config.yaml
n_layer: 8
d_model: 192
n_experts: 16
experts_per_token: 1
d_expert: 416
d_shared_expert: 0
activation: "swiglu"
moe_layers: [0, 1, 2, 3, 4, 5, 6, 7]
router_score: "softmax"
normalize_top_k: false
routed_scale: 6.06
balance_loss: 0.0176
balance_bias: false
router_bias: true
init_std_router: 0.0199
lr_router: 0.000611
vocab_size: 8192
norm: "rmsnorm"
norm_eps: 1e-06
tie_embeddings: false
optimizer: "soap_variant"
lr: 0.0128
grad_clip: 0.5
batch_tokens: 131072
seq_len: 512
train_tokens: 539100000
steps: 4114
dataset: "wikipedia_en"
Below are experts of layer 3 (counted from 0) of a mixture-of-experts language model. Rows are named router (the router's row for the expert), down (a neuron's output weights, with its number) and show model dimensions 0-191. Each number is 500 + 50 x the weight over its row's rms, rounded and kept within 0 to 999. Numbers have three digits each.
Before each expert's rows: a language model's description of what the expert responds to; "comes before" lists some tokens at least twice as common just after its tokens as in all text. This comes from a sample of Wikipedia text that the model never trained on. Tokens count by the router's weight.

# expert 2
What it handles: Months and years
comes before: ",", ".", ")", "–", " and", " –"
router:420508585502505510467404411413548537513436560473439541497424525462470469504502420539522488451447563418456501526376534466500483536490490419513502405475479602467450527392446510505526524514540431516493476397481430472501488486565528606565488510506625508440491464522472546502430491457467507565531569509617493515470501487570479419456561522432552521570456612527489535415501504557423506518513469477471544528493458508570483698550511452542546484492540429513458465513468523497549595530445453414456487538511570490490466502534480568563391447425484428435480511510502503466459496470504513474
down0:537530521509525476502494516566441438455484452370525440511492506521419560461495466428465605569527494498477519501408508528465457437450440584484497481481619422525405519447471498423495551516555559421472503532516457569517499508428421512499599483461466556500578434513530444530507492505433413576454557531397517509512549479504537560589513380518577500422622397495484467454540518458516520623537521543377474458517440571516490501523504466490497419493415557509445437483383544510496465464446465494551540535492516483486505494487416472470454509432623524499430544469496480494498494482589555487
down1:582581521568544544457532546488517581505461489553568534496501547542457483551583532469522445498447463466540528410558528481430510501496538488403568525538542366577485458478579501548483462462484518429559459519496474522540506506514611494564470373531567509474530544473487464491419371524525542417447423518515428524553452525437541514478546456537594488475516547433513459483539603428443508491429457399491508521552411481494547499421550543535520559524511457430415599376506443517444516474502585536501553384516488495527524521421465567534526492593444493442567501494508445534489458487432477544

# expert 10
What it handles: Numbers and header markers
comes before: " |", "–", ";", ":", "\n\n", "/"
router:534537526432530486483493449497528497546576568376525571471552521491567514551493534508560582437491501525492413626473524490486427636448430565534563553454464439403396478612520432469450482507526433528483522506554562526458460501484560485443529492632531469445515584570509547504482448519538475458468527548424512542481465483527509452496464565548571525461499532518529586553499478454451512511463574461584453543559547558460511452583448565503524494548416451518545546450471502529426514456475488492402509456530482471454521437591591450424429482528485546465462396460575447569438535542455459531
down1:488509519354515448433516464508522454567495487486436554516520452418447495467457419471536478442541391408540567499481551466530525538485453533510491507467567457534475471520505451496493474464477441521544552483402433570521489465532511480457566532530530480490420542513536555597570593539440480539599475530481493526419541464584440586596481499567499513538470474451533540469575461490488467527447498578552465479543411509479482572521504436508446539555549508541388465403508519431535561458551548565564517471479451593481505506440508542447526530490472494479420606635538389469504454533476638568
down2:545462526483571356483483551501495426608499506547474489400545469483444489507501463502555477530507529493501446421500498411466584506478593481513394460581500441460519456434594412462461502526446530436500554512428586480509472557581415491493509478465503491406533514494473542482383450548494423470477490522515483491473514454429441497548576538607556554509547486461526444521548440498484489506461527489521532507434440515433460363438522553545471553496469562529558432476527542543496421546611501492505589518516492481552538549410532478543504502530530499477512356511446491509608505549528367567

# expert 12
What it handles: Line breaks and periods
comes before: "|", "-", "=", "\n\n", "The", " The"
router:416560536552533522610539444466481478559516458583527444490508530446471439506451576460501480509462533439496515547507514521539482609401501443542488498516552533558490444554524443540483468569439567427500489544479547536484537419463466405529394534494514442433479477529401513476462530552518461517500561555561485514489468528509564533553572512567569512455349458489526520551473482531516436554533466457487549443566450521553454493469513399593490530496505497517418538415382538465429538560447531496496566457500579536512400492531388426518444459545492531524471498502448544612426612460479413436
down0:498527458561447567529452473488514590524552458513469437437518446525602554521510505439434522497487430532516488502565433474515522511493444508418543583539462527498504518514442455476516422516485424439503466552509594446488563391480522429492482564539512489453517516591477489552468556528510525407477486412524513455451509559530465620543490463503395422420539570620465444499455507431387518460466524496414451482507474453457378596494544498554490564566472523552535466530450467404429552541472458574485452496540474447439500479571528390573511449556521544540441441535498515484504501419642504487
down1:408363462486522436455495540545431453467388439560507418487532497399445537585551546556497601459487509524524601469425522487495472545532444523419473501494540556550545568531556473524496468474546524522486525453477473463465507475461530547473606560445490539479560516475525591607517445500395509479515488486477510464436520477478510494518579492503551436604496573471426440459541566473483487447387550510607537498602479403641514545520561523515524577554467538522472530480551566546497513483530537474588497480480457468524441454500449554503492510487507442424456548520637491474581462454524444487

# expert 11
What it handles: Verb forms in narrative
comes before: " to", " in", " by", " the", " that", " on"
router:576526487548494430481473470500615474499543595507481547551542560508456535535472458601577480533445490536469531476515471498526555532612493619528489497508487588595587475445494550540480512501601476525455517546493484500477538546426452381422473508514474496543537617470455449559447493463497564435443457402613516497587435430524517539547531472532478542516513458539526480377501403489590507559513484446512513440413495462478507524457507538496467507481422503502485457542489541449495399478521521585480510491454439523521520566417560475460441476483514448607462571488456383619545537459455521434
down0:523487555441452490466502513549453492435510540392483610539500515517571460587485552492455563542499455456472503494567499452524541480575468464540357487499505534591429524399633441578486602586504494443519513504475511479507491482505476564428382517475548575518557467568475527502477490487411457451458525511498498568479529518617473492531426500531524458491555454528506542428454429545500561417517299398546450458486455543451451532537520468499513581499509453521447499601534551451528607486601453493497504464433503492482495581494485462495485499523473411506457471446490536423549503465477480519
down1:515481444481458510504563597497421408611535540459401602512560514488500516514438449440418515477515557496484449449564554483510575463521510473562558528541550541416512471502462439521519532457567510472443523561439550480487563464528455537493465485466519523468442555573527540440409502553460536517550454378576471513534574536492480509482412510427517515463513508457575474621552446509445505595479564581518433432520496513385421572473492407567563389555524570476532539554459453482509447481575478486525529484582476487556502609536458501408490542468528509547474572403490470521512497557467410505